{
  "hidden_size": 768,
  "n_experts": 80,
  "experts_per_token": 4,
  "d_shared_expert": 0,
  "balance_loss": 0.000158,
  "balance_bias": true,
  "router_logit_norm": 1.0,
  "router_bias": true,
  "n_groups": 8,
  "lr_router": 0.00103,
  "vocab_size": 10839,
  "learning_rate": 0.0176,
  "max_seq_len": 1024,
  "max_steps": 11258
}
Below are experts of layer 3 (counted from 0) of a mixture-of-experts language model. Rows are named router (the router's row for the expert) and show model dimensions 384-575. Each number is 500 + 50 x the weight over its row's rms, rounded and kept within 0 to 999. Numbers have three digits each.
After each expert's rows: a language model's description of what the expert responds to. This comes from a sample of Wikipedia text that the model never trained on.

# expert 39
router:512437439565448478534505448503552454479528494458508435424480548460475528374433507452616457468543508488470506461493582543536457441552547521536587535417531533573522479492480508498424505469510508608460450464493435481519469540428590513511455511552460550479506457483495468471468437542464499483560533544457513490505443422549502451471430511559426588613536557518394491582552480577462500519545556494534698492494529417558548464495501457402557455542521555482503461514560471405412524489455418484551531478516486560505533486517628520490503477490469472472509612462462461508445552465629525523
Description: Single digits in sports tables, scores and statistics, such as 2–0, 26–19, (2/2); also the words called and named before a name.

# expert 2
router:439486533556625496551591477527537493527518498422608568513403522466494503520664556501448544458423529495478600540361525495598455444475600472531540420542571533618554580525397361592556527508519527539527426481507434588488526493554529476503557453447547477448518496470504506545478415494522431510581500529474496536519498540558641591464503492488564485507477535490534566522487539511529517502552500507517473511472483510503519532530520492493489521420498523491520515509409519586524514522610528579559519454521524540502492532439440524479385510468545471533419485472529558532461464451542500468
Description: Tokens in album and song articles: certification words like Platinum, Released and featuring in discographies, chart rows, and track listings.

# expert 8
router:497510538407499523505568407490593432383519541496476500392602536511551553479483480490454459524534536445497503458452442474579584480415491519515498592566481501590467584455468522601461446551505539511479530531587515546554556545534417453465374552498406355499444473480469522417511512446472461451547459385571460457586483457526480532456443518554579499519530522512531596530475501566534545497506515538523394496624583538536540528566448474458444476555493500546510466485535480475472573478520448476437453532478520360516531597477514503543504465505538413535590536546455498591469533534504487501
Description: Digit pieces after decimal points or in lists, coordinate minutes, and bracketed goal counts in career lists, such as 55, (0).

# expert 47
router:470512480542514506607430520555497503542431504520461416568437498597428543556469433442491509545554461450444443476592418490447507499529579437565407526485482473494471547473436487619447565556499493521529493550548560596532535556493442543407488514521509562492469617473510512520598470563489437512524459557536571506504500494421373520493453559416358594487512443460575391518498563434468369545528469493446481495472513613479528499448491457493506559519386520541534398401518438588527460584506460429399479484592427461470470425582531506503481521565459454466515498477470428583527440382539496535
Description: Periods closing title abbreviations (Capt., Sgt., Dr.), object pronouns him, them, and nouns team, company, community.

# expert 7
router:452537572480513521463504468515447494465489449504553461545462550566543526581531472527606426525521511496455461522421528513484538520516500476473502465478467456489419458471590527559530489585530544504472502512597414473526563410515548511509497617550513507526579518495416527493466452466527544431473426495505480530545523486527504418464484446558511442573509538531554509508483505438455461480483408486552522494509457534459584543575616493580455538561552517439460605470453484494530553527479471480493503534481437427498505479479500493463540422521532469540524462461560510544520475575508511516
Description: Country, nationality and city name words such as States, American, France, York, plus temporal conjunctions like until, before, but.

# expert 58
router:476490506542464532509382591412501490616507552544448479489482506339509462511606504517387459615555495539476524433530542499448466470434602565583470479469509482453480505503514572491469499498390549505451497499442463557478477477531532458495494557538392451476463523533560452442565472467443556574352474518523506482515488521512511460510506487456493479424568517508456432518532397571364557462444483581462564522462491398469502504576501527416529534545504446560471512472477544531462506523372561406465490544512414411494527440513427557543466495540580554426550466473505530449403488402520610534
Description: Periods, table pipes and dashes, plus adverbs like also, including, mainly, eventually, additionally following a subject or comma.

# expert 10
router:578596438483528482440576460515473491444493525603502451418491476515477546512433596546464585537552471485411543523550485470525539550531557499535410605456500404528572438524483519485437490421513528532454517519524514464450545434591602532453507479521565467515463522514596472446531546490518427485454489493549551565593524505541413538447581574494537488465510530488482488474539513469474480490482521584471544516525531530591497545520509533402520534550496551576499450515499388576493519465440550439516485543525601532473498438553463469507446523362478499517616454484444449439468535532524549530
Description: Measurement units after numbers (km, cm, metres, million, 000) and prepositions like to, for, with, towards in running prose.

# expert 43
router:590483484499511516444402461514469502551458528520493507481543439484512432451382461434546398591456520537605447431448515560473466494600509504466421495452448497416498498439453461404491519468529522466544516458557542406461451507521521543454484428489509580476531526474478416486541575450496580480449463570508509398523522417487492407471488491473471453557455494512517460471601511461417617494404483582469505509458467432479521486410410434475504565546564466562517410404469442558518374462462511472485502542434457397490593552499521508499451445589483562484522514543528473447459479490497544508
Description: Articles and possessive determiners such as the, a, this, its, their, usually after a preposition, as in at the, in the.

# expert 51
router:453449486472502479458497450588461399561462492570526580491556451464467529525455499464452506506561557580540475441519503466458597491544500604534422440438459466505457508468523645464450493502483502436532545394480488487505508452502502448451494566464438472532527599458465477503406571429551453497522543592570524533551536462502409402498502609483424503436507489549585497483500483481392405523510611443545432471480493504536511405509508555526560505461467498526495523560516504467423518514426538519548552538509470412509479567557477509546616487510497474398528472461466486509518506518482526528
Description: Prepositions and conjunctions such as for, on, when, during, plus title nouns like Director, and second halves of numbers such as 2004–05, 2,457.

# expert 23
router:478486477462548512460554583505452503431527526474509562445439447468396545508371527443500460473545494547439438484479547510450536467475515527570415568450553432432516450498456521429493461469550479390489531511524519474564521556451471545399504534537495547536500577469478494489534493508477491556508440564547508461510598489448442400555400519531455404537466509516603473504525501515537469456503559567518474560483614537485497383499450472433470516553586493531430464534458499511519500504547537477555542588529404532503485435535494486520552454493477576499517498472432516515547524405589427512
Description: Content nouns and word endings inside titles, organization names and topics, such as Town, History, Orthodox, membership, food, money.

# expert 49
router:503477484477415473463485564482545467493425504552513450472503478497452507350475473537460550447520494468542566455525573593578551439466487462584653511564481569517485423496552592513514568448385573570501566551528525577502500546610381550574558530477476471596515576551491558498447508416456544494492545396552548483515502539489523563491501470559494502464599320502512583437490385519357496459390444413488465451524513534441474600562628462425560488566460636404496503465580485515556538368456535452470493495523557457426523528481509410487514507638509523420442471549527472489505570464542538486
Description: Spaces, pipes, brackets and dashes in tables and lists, plus arts and media words like Arts, Actor, Film, television.

# expert 53
router:525524531557481548513449444533512546554532507518537520521431444540413512536479565448555402481489373554469441527518513607475528577567512477504500511506471386437494393452584529471514493445462434477540610514535530469424494536433512595471452493471512488507555478471509502437548556485522503438530490504543536519459487500562499471569453576442464528398534482495483518517467557512467491569521478481533529527484545550423428453525376513509579569550476441433541502483466478595525530543417459588526519499440525542486499506520464513496552454483438538538500507484511502420512490539606477564
Description: Final digit completing a year after 201, 199, 179, often in tables; also word endings and century, present, ago.

# expert 36
router:491495519442451493431409392432481420439472505559582535633517552507472574532521490460606425532467556554491566503509499449533520562515521509522491462535505545535431450432558471444483522538484505542549526626527463407448529467499498484502560435531505487461517507464554479557484535529540464499478521421572480462522594489492616575578458543528538493396433607517446455511504523501546524480419526443525446531484396498510516478521585468443584418545423459536512501463376512426484475448431494494522488563507521458492467503574402482465520475426508442483585463462521436463565547554553499514
Description: Year prefixes like 201, 199, 193 in birth dates and tables, plus auxiliary verbs have, has, had, is.

# expert 59
router:515479540513457495474517446490513498490510550480535412467440478466415530468469452510530502474478508520627475499460517423476557512435495600464486569509484477502492493446510591494447572426516465519502559396486499448462448495517524505494503575509511551446533486518476509457533557462503411509502554508505488492580525547548488481558451439534462444548455507500450462571489574436545460417578548475421491491559494526530515598527419552548480506532582537473544572521522541504478392603554497476604462382427409594485500453411504431510583474553380517523434506615475509703603518478589473491
Description: Words more, most, best, known, less before adjectives, plus letter pieces inside foreign names and LaTeX, like Bou-v-ier.

# expert 31
router:466516509435545545532520509532482453449570503578451582497508435496461525467491516453509468419519489383552502485570434530399489503509633476459487543421474534537539393536455553442493576465492638488465526541532458574555480478554395502507499575461491507410482525500516494480583516436570454509445499514492527518521538513333402531518450508504443529448440544488482470585556476449464582391509478473454456496412475442487502498533491494458441501406366459630405549551449457474586466557419522544500520552566491381453433563571470479498503472448447588539548492534442438478505442543492535460
Description: Prepositions and linking words like in, of, and, within, near, mid-sentence, especially Born in and well known, plus middle word pieces.

# expert 9
router:443561525494500501556509512462552490428524519580496492578537460451524552413423424499514492611563527497494549496505550533433398491615394473530455459527540422436519558524465415449481585448506416441522452545485485543461550574496530462477511566488566559541530412475474472499460494506479467485420475544581530449580440531574618478483475486483471540508479501438477495606552500513518495536426522539493539447532512495400514473445473389493490501546519548526561505545464515496450491514480513405488544536605512300513596410563534489524515482409529538494462584584457456441489491515473492487
Description: Starts of infobox and succession-box fields and list-item dashes, such as Preceded, See, Personal, Genus; also the letter K, of, new.

# expert 33
router:527558464538460460524476484532528460434529477498523546525552461559567476470519541499521541516506512509510592497510476461499562514561444486471484598532578486501450573514528454504532544466529518515431458459426534506434537528515397515523483531476454577429527515531539525535490506555601495494444493556468518432414470513424545515451516529439569498554491588466452487438522593475410529568413505540441501524454482458445440483528399527451386454519480446506531496583483487493465470497533492523465539588512474508487521508511531473536580431576538626464410489452506472568498514537469585484
Description: Month names in dates, especially after On at a sentence start, such as On December 31, On 26 April; also was, is, commas, parentheses.

# expert 0
router:545457497460468504510584409518486620488446487507527452420600565589504419499541429511604579422516559538519551559504496494461486536429462516473566478557531469455547399500508534490519414438495588582470484496515530505480465545464528484518483478497522468393534520537467475548515520500491517518468511511585502468426476509488379462460504469596422455459541429477495537395489596510628497558488510498505574576536535516475551562436563527599603532405480453467530524441536452425529505402461476494481561410545475434467486531546447564503499497506446418514519485561449470505447575474469477480
Description: Competition words and numbers in sports results and tables, such as League, Cup, Championship, round, Division, and scores or years.

# expert 52
router:505504542567466546462576510527540598482565483473575459421447477551485577534478526501457567495450466499465474490496529491499440487443558493482419559524454554536497486466543428485478600616446511489579532556546511472504436507609563490466531497517448590506543492503530504456521479483500503535490466485576508398396546468411522510507483628544538462476511546443408473406505562454447589475535611509563460653434515477569567395455451521530519538445431506417556534537544396443518471413604476430530494497522389498528527525485508492461555490565476519455472479508464467447591509472473493528
Description: Nouns for creative works and seasons (album, game, film, novel, release, season, nomination) after "the/a", and date cells in tables.

# expert 40
router:451498437548456385472503453529406450537460588607516537598476419555620551494456545507388502520539526441484517509501494478396540416596408528496488642506453485524450506545554567531492491502628501451455524563500585419603550411523520498459511531534476479460482430514509523492547518502551468472394493525460449462492552541513511478475459562537446499475493466529480560494504513446508457562491441481467433437460467527492489520513466518499424555498586519573546503437510518409489579515645502508446484555478456443423486411533452503571488451514578468398558518531476580490540430395616519495
Description: Adjectives like European, African, women's, national, World before events or medals, plus word pieces in taxonomy lists and biographies.

# expert 5
router:519463440551495471417412467502435485435476500537516493558587464518511438525533514504543535503546470512381448516488436541568391447419535598520411578448496482624548594509444529408450573488558569417430543531367426491445439481506588471555587457563431536565500552455555439427409464436447478466512537489477507597498475498558579495446502517587492534557492515466429506506549488427446520508492566439465529532491423421456461555525439416432512529571523479501459416538504514508568495525520534462523394586599557483534559518468471547570501496348452418506558369521500512476427376484538587569
Description: Commas, and, with, between, than, table-cell pipes and dashes linking items in prose lists, comparisons and sports or statistics tables.

# expert 48
router:480433513460528468524550494530482445549462548536517469517456529512567462562531618522500477450586478470463415488518533554520427531536557446458418406482472494555494578516597555591444520555423564460513517598482413615502500401519573441498477464528545558692509475492484492505560542461502465546523516513446483516527509577504444550573593478477393495467403543493478561510547373494505423410424605485565541451545554361582462484602482480549504560523506509482457471549442408478576515434494442412421480492576522514488474559509469433550519489561526537536528488446508459489438450492478515515
Description: Connectors introducing names or lists, such as by, including, starring, featuring, opening quotes, dashes, plus section-heading markup and list line breaks.

# expert 11
router:523444521436468481468521513536491579522484407472488530440514452544495596514469485447619487543528449528582395533501568521444499411588507544520465426491553539462525529485522580452455565518587465472533477519594428460476503475418525527442524502488467505484464458441502507445472589518606401552514431558491474456524547513534448423504479504501430439535383551561550509536500537468553530456544532445484501492382503430534617452464414452477584485561544456634510550446491490504527427537600461487468500454468492537578459541549490465451582485587519516525435499460481457498523492554485496543
Description: Everyday nouns for places, groups and institutions after the, a or of, such as village, community, police, film, people.

# expert 16
router:457582513464593490474456500492526499488505460536489553496481492412480469603483420521442566449532359457501468487442471499549464549589563535529444460525486398414410475537553484541474477553582465518570506573501548434509502374447442555497563486549499504471459506420494524463529463432590564518463557486555529467534572462417533417547455464514490535556505477488462505590531421559489458535395562483601505501360528402456503475565502532490491541519476461442526476489463515474471452517479475439521513528461453437468529511431468572489482466459628467491577575580441464469477420518522418541
Description: Chart-table placeholders "—;", table pipes and year digits, plus determiners such as first, debut, any, every, various.

# expert 56
router:426514511394540463508432520498507457523499529522507536541548472413437518662533518479538426416458604513555566482562520509659490579428453489522485512471493553420557561469451465440505546385500491447476564545457561533547471455508532468452548474503475533498498527498512459573394485562445513514570481490499546511547492499521407405468563477466545473498489436455475525501547500464587514497559548522464487476495498489567536411495506482516558586556482488582492569509615572359370441509375456478547495389501441544493535458462565521536531504432488579535485506514473489528479428544442592537
Description: Prepositions like in, on, at, by, during and under, especially on before dates, as in debut on 8 August.

# expert 12
router:468499436492456491527475534477576496573480481503470528510497433423529493480512476445514518508505487548603503482473510516427598418435520614503599461406407434430603393556522468435549448523527610475471520540536501408546484475476532537489535492506550529632512521531493392483475404412479572543505538536549535447550421508480464510522396454524442526505405432518544590521570443548436454522461449509389536505528517476574403572545539482512584458480531403515498495600480509503531532459571521456452565523580481464450511570402405456438454483498543413430499537530484460490540477493452464518
Description: Commas, "and", "all", "but" joining list items or clauses, plus mid-name pieces like ir, and, av (McDormand, Smirnoff).

# expert 29
router:585524524419501509477501513452487472599477672524460433500504528488527498591446455487505492506577446570440513574709494652479501500568514574473541419461496462414500577530428468529435533480487469462487468492481539562546486507507500489455540436507367457534525579435528490443434412459545542508424482450431501550559527510458476536475526528468416457461465430502475371407520547447477572493543530569537512542435568430473437371568555464461542469465493486565515469417389442457473545490475595385599537571526447465528532471395528511522519502399507575519490479542460457494534577459556471544
Description: Verbs was, is, were, been, began, became after he or it, plus superscript and subscript markup like ^{ and _{.

# expert 18
router:625461569490536503489496471496445551579469388456540466511537415556502480456511460438461511594485494548567374540477562435540495484540455511496465501475517467479523518451467548552546503507495442519503484508463488501416428498425485567516479564522433523493530613446490447509476509464485512544515543502545549531449477483537483502504520582446488543543478495450587530469483463534379557406580540421509450597504526580575509523417517490484543606561466507527488477532500408479507511495480465488502551559580398509474479530528460456544429509572516572487522479431503502580454466510461351485
Description: Lowercase word-initial pieces after "the", "a", "of", such as l, s, con, pre, plus periods in initials and decimal coordinates.

# expert 3
router:502457509506501494501406445514499492600463575541491490527533456450567441423439455475500472604505492472586426420514556571486462469517494459423574487471512536359512457493430510448493518402549510436591587534517518471514492503510523561473497472484504561540499531458493477555559482449571520466480533498596508434489522441449453481555477455392479545508488477469515447465552495486378506458392520530474475501433510535509479533445436444428536546503567467564534380486542411504511456457534518353544496505446461441443588588538506461497427498561447602468595446480495424479493418540501549507
Description: Articles and determiners opening noun phrases, such as the, a, an, this, another; also the word piece ak in names like Novak, oak.

# expert 37
router:524463481542478527477454606479492476603494501503530477562485517475539485503538452526503530424525525436466517489460453627520413467439416532474496504518535500505474502505425433390496537501437526514554546369492500434491497489477585554529439418524519514405540463576495514558557550505436640520575532519494479500465463527559455434468462481567434537446522536466517520416488594464578509614615536524471467579584567484591515482426591508491440457481447474392514498495558572415566495517426538575524566434552445468453441595527553516529476495529504427500458529484473467439422493564379428503
Description: Sports vocabulary and stats such as football, goals, tries, tackles, positions DF and FW, and numbers in player and season tables.

# expert 4
router:544556503522472484558495547495527549559483492667527495544559402445525565407498496464461547651448412575375424454567494557525507560511482447434594662504463479444466495506528595470503596531474506425543554494520546552460561467471606555484346420504513560527480490419547442539516521498469532542558443546583449476573447559534501523626488534511492504547480514454532482449475457510483541384444565541496563527577449533499518439544462535527495451629524513530536536417435549416488465487509475449481424468480527413479483458632494421556466505565546483537443535434411516525510490528524410503
Description: Mostly word-final pieces like -ed, -ing, -ies, -ized, -f, plus " of" after "most", and death/killed words.

# expert 55
router:544518465559507490509514499480486532492555440427488528495425503528574537486514542408567464501457495509519563470516491613499462516581464412492448514468507465436547406448474438501494546450588438466549481515478454535518462571393549628398492503555530530465489452491437498486517505561535515518472466551573497486508542536488417476538526498500532437547487482511470482456496497554506533524622510481460477495451419507565532520534446484458452428576485468482562465539544476527523526462551593483509555527524549567456527441421568392440482450441491486492488368426468472517507516430571533514
Description: Paragraph-ending breaks, heading closers like ==, and table row ends, plus name-start pieces such as Mc, Mac, San, Don.

# expert 6
router:589463475460584408496453434509520511417463447379475522399477548586443516472483521502450510449535470550522473503580509536457476468548453411533449561487541487532519479469446507484468556493421419478497565471444529581557447532458461593503529423468531396550517536511471486523523502443422470532560501454409542434380555540432365520451448551603566498474492555511592487527446564493505583446541522421461519522482411456547566494482460556497431556583613461522465498417467566549480442526514514559554501589409431513538442518507535519434501527481491422536538526518520473528560571496508337545
Description: Head nouns and the verb after a title phrase in article openings and tables, such as River, language, front, bank, "was".

# expert 22
router:553515445452421482399468467478478489526485483545480554469545476468590502522446576480551488502483459493461578509587530526451467461413634523470492405429471445512474526512584529460457481557497507504442562516487542556556441572598445504476596459485529461597534545475496463516462522427445498535462499458562528450465485522359490436576452506473478486523462548511512484469517488572546530508480529572465479419474472366484443493428499497454499526589512473636456467509466493507484446515453537376466479570521432526514445497447460476509413562588525513594527518481546436417443430435569501558
Description: Commas, periods and conjunctions (and, but, or, where, whom) joining clauses, plus final letters of acronyms like CDU, IBM, BPG.

# expert 34
router:540454478442430446550469539534569463605468533462523536434497576454461433568477526488518469404478582579524483526421523484454516491532479534523496515498574557452441503547457512396484507446409592420375464502487545637492465471457444467498512530474617532591437574468559417471514445468498629500419505501545520524522564520456523469411488497592501586502468479469556554438519459530540488529529472519558478528494388503494493437519555487558477508511490529561523452536451474426547619442512435365480448434502482464513475554442454471458503460581514437530453482473463447497322474484478591522
Description: Place and surname endings (-ton, -on, -ford, -ville, -bury, -son), sentence-start he/it, and verbs like made, called.

# expert 13
router:518437470460505593545509478555482511377458527610491448506537466533471504467467553474438480574532506512578510461521513437489550511625438433522494501486581474470552455501557537591430479482666602501584440582412476431471455585396467465551544542577510539459532451480490531470512525498549474533616444398402485541591614433470540416472486429535526529515508549473440554548499502486412486605417475503448508487542538570477524484408476476432430521494477535505517458352521513462463469451631476497497465523524663558465557559471515522466479519447540555489472481498527476563457523512541490479
Description: Hyphen-prefixed word pieces like -l, -s, -c, capital fragments such as Ch or R, the word from in track lists, and table dashes.

# expert 1
router:551444502491439515451540491473468518536459432393534424572587522442534555413423488510483522462430472585486373532467545470472548454455504480516475457480513458516401488483531582555491481576476541464551516511389472486482451537299439529488490635526437548596475507544463523445519615513496550488539510468560433482534506427457540511512520434518487480552542441502424534512521530537456518456501466502525470450478547494493535546484443439511400508487524397473511546442474489444546530544540461511506476532415525517477454459558497542454531499422482540485517451511514458500518538429508381469
Description: First piece of proper names and place names, often a single capital letter, e.g. New (York), Cal, Bo, Mc, E.

# expert 25
router:561469479508477518503472464520470519404484434482539408436478501532504491492497353478521290510510539543546465424563497511406561568516437447435524439416558541563516483497580541495534481452546530410563454540456528472534509541402494516457440475506427593466496607478537530480458591520543491489472515491492484451578552522462517503579428497461529464449453489446444440453507503462498532432485576484474457462526526572557462577500466373474539546490528507530536509462567511473542489509619413522487562617514517548506528485615521534512617441528512514530532411473506486484583493522408443477
Description: Single capital-letter pieces that begin names or acronyms (T, M, F, D), and line-initial dashes in infobox career lists.

# expert 62
router:487474433522472478399566459575527446514459493474436496444534431382559458469434502482420520535541430512466433501410512464466500516507417512417476502455410393541459437513563471610503620423439431491562510500447511418545550478529537550442538473473517528471405599438539422540458399500476431463425496581515543511433534432441529540539488403495447445506450488450522479553517511482501451462511474453485422407460557404559470457540593441557523531506525515448477450614478445504475474459532500492499523507499511501527599473579527503515453488549536400431527563554528421476533491555481566490
Description: En dashes and spaces between numbers, pieces like is and ag (Regis, tag team), and by/through, often in election tables.

# expert 46
router:418440420474451442420590398535611453458499546588467606478530390570477474587523507532482525499458534515522532560580563540462507558442493460379576492424551440398428435477454504434523518412542509450530505561500494532494431409517574506491530541549553512545508579484538500467490503474413518537559506464484493430489468453421401532537500508410552537493482488496501519526514532471432534425490498479443444453477480484561528486512457450530493564544539516491482430430412478482479500468471464445558516515492552422493492528494548540549551500496496526538567474500530486526483541519530479516
Description: Prepositions in, at, to, of, for and clause-ending commas, plus the piece "at"/"it" inside words like Championnat, Coat.

# expert 15
router:480516470468536436447507450524483486465473460508557471514433428564580598491418529459530425461521362562478520495463506491543427470521561529531500475578528434477538411475510568435524489587548481482518511450440471517479534448549407513425473561497550584427509417451474489537472552481561502485427489531520533512625584518402539478484468520488534472483464517503531607543485486492532500512447459530538501574592617529482528427468457444581520440508561541461467532371501546489583472568533489662523525532553474552457467466514509511545582476609434473529401477492510522465575512436392455573
Description: Inner pieces of words such as reserv-oir and instrument-al, line breaks ending infobox fields, and digits inside geographic coordinates.

# expert 45
router:414472413414521531489562420538513612527443555463435379476479482511525527483490441465462558494517505471460634504461576407449521521452442465419538554506485469481513477513488515549529434557499478445530488451593523598548493519542523498416484521497454541529510491573547503431584563503520539489484582477533571532432546473491520446548491557577457488495439475549565535566478544469444561503530550533452484503446537502419532518523514584536448539462546478414532493489436495613431523506512543496443459530529492431471548556499550553568527558594557472600523523546480513467464527471519530513
Description: Final pieces of names and words, such as Sound-ers, Pant-her, Hart-ford, Escad-ron, and the head nouns Avenue, Festival, Airport, Records.

# expert 26
router:586464515488459474451554442446547493434489548527532518513535480572409548510388568462521449474513437511521375487555534476355434451558541465533463503479485478563400526525474472465432569513467542596478505501564507466489502506484466559452495536470414509445609499470448461466462459507528492436565449510454495506491522498513525453529496453506474436483450514513473504495505635531474607525434470415508496504508499512435571574505432441469465520539480465452482503489494442465497477549506457493463529538472455560474505430554616434602598472514436463495500472494492489601566489437584469462
Description: Short inner pieces of names and words after an initial capital, such as Ch-as, Los Angeles, plus possessive 's after nouns.

# expert 27
router:423459424584494549428664505492493437609485545461567441520480443503456591567466468499407502508434541550610519516439407495416440484528520499524498518452432560443414526441439464527449529476428490545496549479504550430527467549491477499425541612477540547467497530440464551472587424472469413534606527546483508434422442489593666512457480474536499501500441477444631442565528485388488534496605529496485453432469544496516517556537471472451619499396567427484551473445518504542481405512548495456470537507443461521458463441430494568606576483525499608480552539667439427511491430629459510499
Description: Periods, dashes, slashes, plus signs, table pipes and math notation such as ^{, plus on in dates and the suffix -icial or -ized.

# expert 50
router:426497446506567477513448539484466492433499453497488479526536566501524423576419545515415571589490635436539417473437551419561519457421464446414505472523478480512550575470426491461489505469515375473519476542578545513522537435457529468505570584502424438506516434444584486597487531488504595461540506459531530541449488560451630490467568453497478583529481461481450526483481486513576470512428462517561489472513300533432510381510549505541503472481449517481500589533395467438548478483545533495507499530486619550449440520543484402431480550542480530562567452554426500519495514539424581529
Description: Blank spaces in table cells and the first pieces of years such as 199, 201 and 197, before the remaining digits.

# expert 63
router:543460528537433485460538601524536424409475541517452638519454535379468447620551460588500557430483492522449429519555444460540536543523418387472461572488452521568533498508597519537518431408516527531548515491499523419575395508474541491485568516490439471426529567524546484469477507552571533518401491511511477436465512468463498520457553475531507444537453507474471532527492505565547467468507519547502497566476518545522465421531442579481531491480461449524521509433516462519554512484479475398532517343453564537562561541420547440536517502399546558463467552459451549458515533515466515574
Description: Section heading markers == and ===, numbers and bare spaces in lists and tables, the relative pronouns which and who, and romanized Japanese name pieces.

# expert 41
router:621501515462452521501463481499528466584525587461496458624449465496468534418383449546482408522548475536464472560595578556432551460558422543482451495421476540474482571469377513576537446549496563499502464461634592548515403410442473501427480501456486514558481532428516493388503374510485532521513516517480516515467468576566575508477479522457445501437502567526473461515513547502494544427501474457552405438537496540536458445440430427558412508566574603612530439508489460457454479473535538447530519531505578486530525541457452389523533488418484557541464513534494502498479521539618503487
Description: Colons after infobox or table labels (Full name:, Released:, 8:00) and was, be, been, being, came, went after a subject.

# expert 24
router:467593516512431559469363502457558543486520495468638479465485406488539527441554508497391381489475457472565501483502508432497527489517391505465392442437510518488548453537519485556507435454553476485519444473529443455521580538515496548561501501475594538572446472495513474525544511467513430465505548575491499509485473531496535572556516486482517521484583547401438390478466499475513545535451550510477508515546486492441513507463505559401511571422474516475465453496476458571541487471576434477485485518512470396417510405483472530491499482649451510557511612393435613456548510458469481509
Description: Sentence subject pronouns (he, she, they, it) and count words (two, three, several), plus closing parentheses, semicolons and word endings.

# expert 20
router:558521469505552523547447600486497529524483551451532416549402481437568559343425561452448387537450413539548421463582506533461496461509475511488512456449535419444411403516570509498508532582497444442510537526542515475529534578462519566488446530532546563488525541529497494469534534534509456538546454487498483451541561539478483477480483531495485517488427509479474481466515540451472508486508483515487506475475518544448510420476473403491395518561458435459480480428574535501474519480478420517408528554484533597534516448472547343542546470501409479469509473559501493437443485471539489485
Description: First names like Chris, Robert and David at the start of table cells or lists, plus War/war, New and Mc.

# expert 32
router:499552493586483442479444572530539434551532515483522462536442512464531593427494538437493456606442446503477522447467573522554555456478531467543503505411467501444473538491431575484547505442580587499558562512532465494524397599503480495497558497493425561546569517540409495502524549518497480410548468533505492478622428431485481492499460440519509454483456572428442465511582467471571492461452500443444565411404488579539514486521421368432465586497606447548540478527458533476547438435553454424512531527489580545529480477499500488504436451545490559398525516529548453442560474525503503496
Description: Digits and spaces in score and vote tables, such as 1─6 and 84,807, plus lone inner vowels like u in Fujitsu.

# expert 28
router:453491563451478553449478524504445547427528531543460508445486463539559464457497476511397461566513562531463468458432473547618466508484494443472444434484484568507577404440510521469482395483500496450474537537481484572465453467529550478488577531538509544600425543494504490554434410527466473545486513568500563447511523492445468420479503449467535580504537440499579336494554496504479531368415537562434462553469454393461531513420537548570562498520565438556484506435507421474466496548459534484489548501479452491570461445509486539505545507486492540469502472505538437401425446574486470550
Description: Possessives and quantifiers (his, her, both, several, two, one), "as" and "and" in prose, and name endings like -en, -er, -o.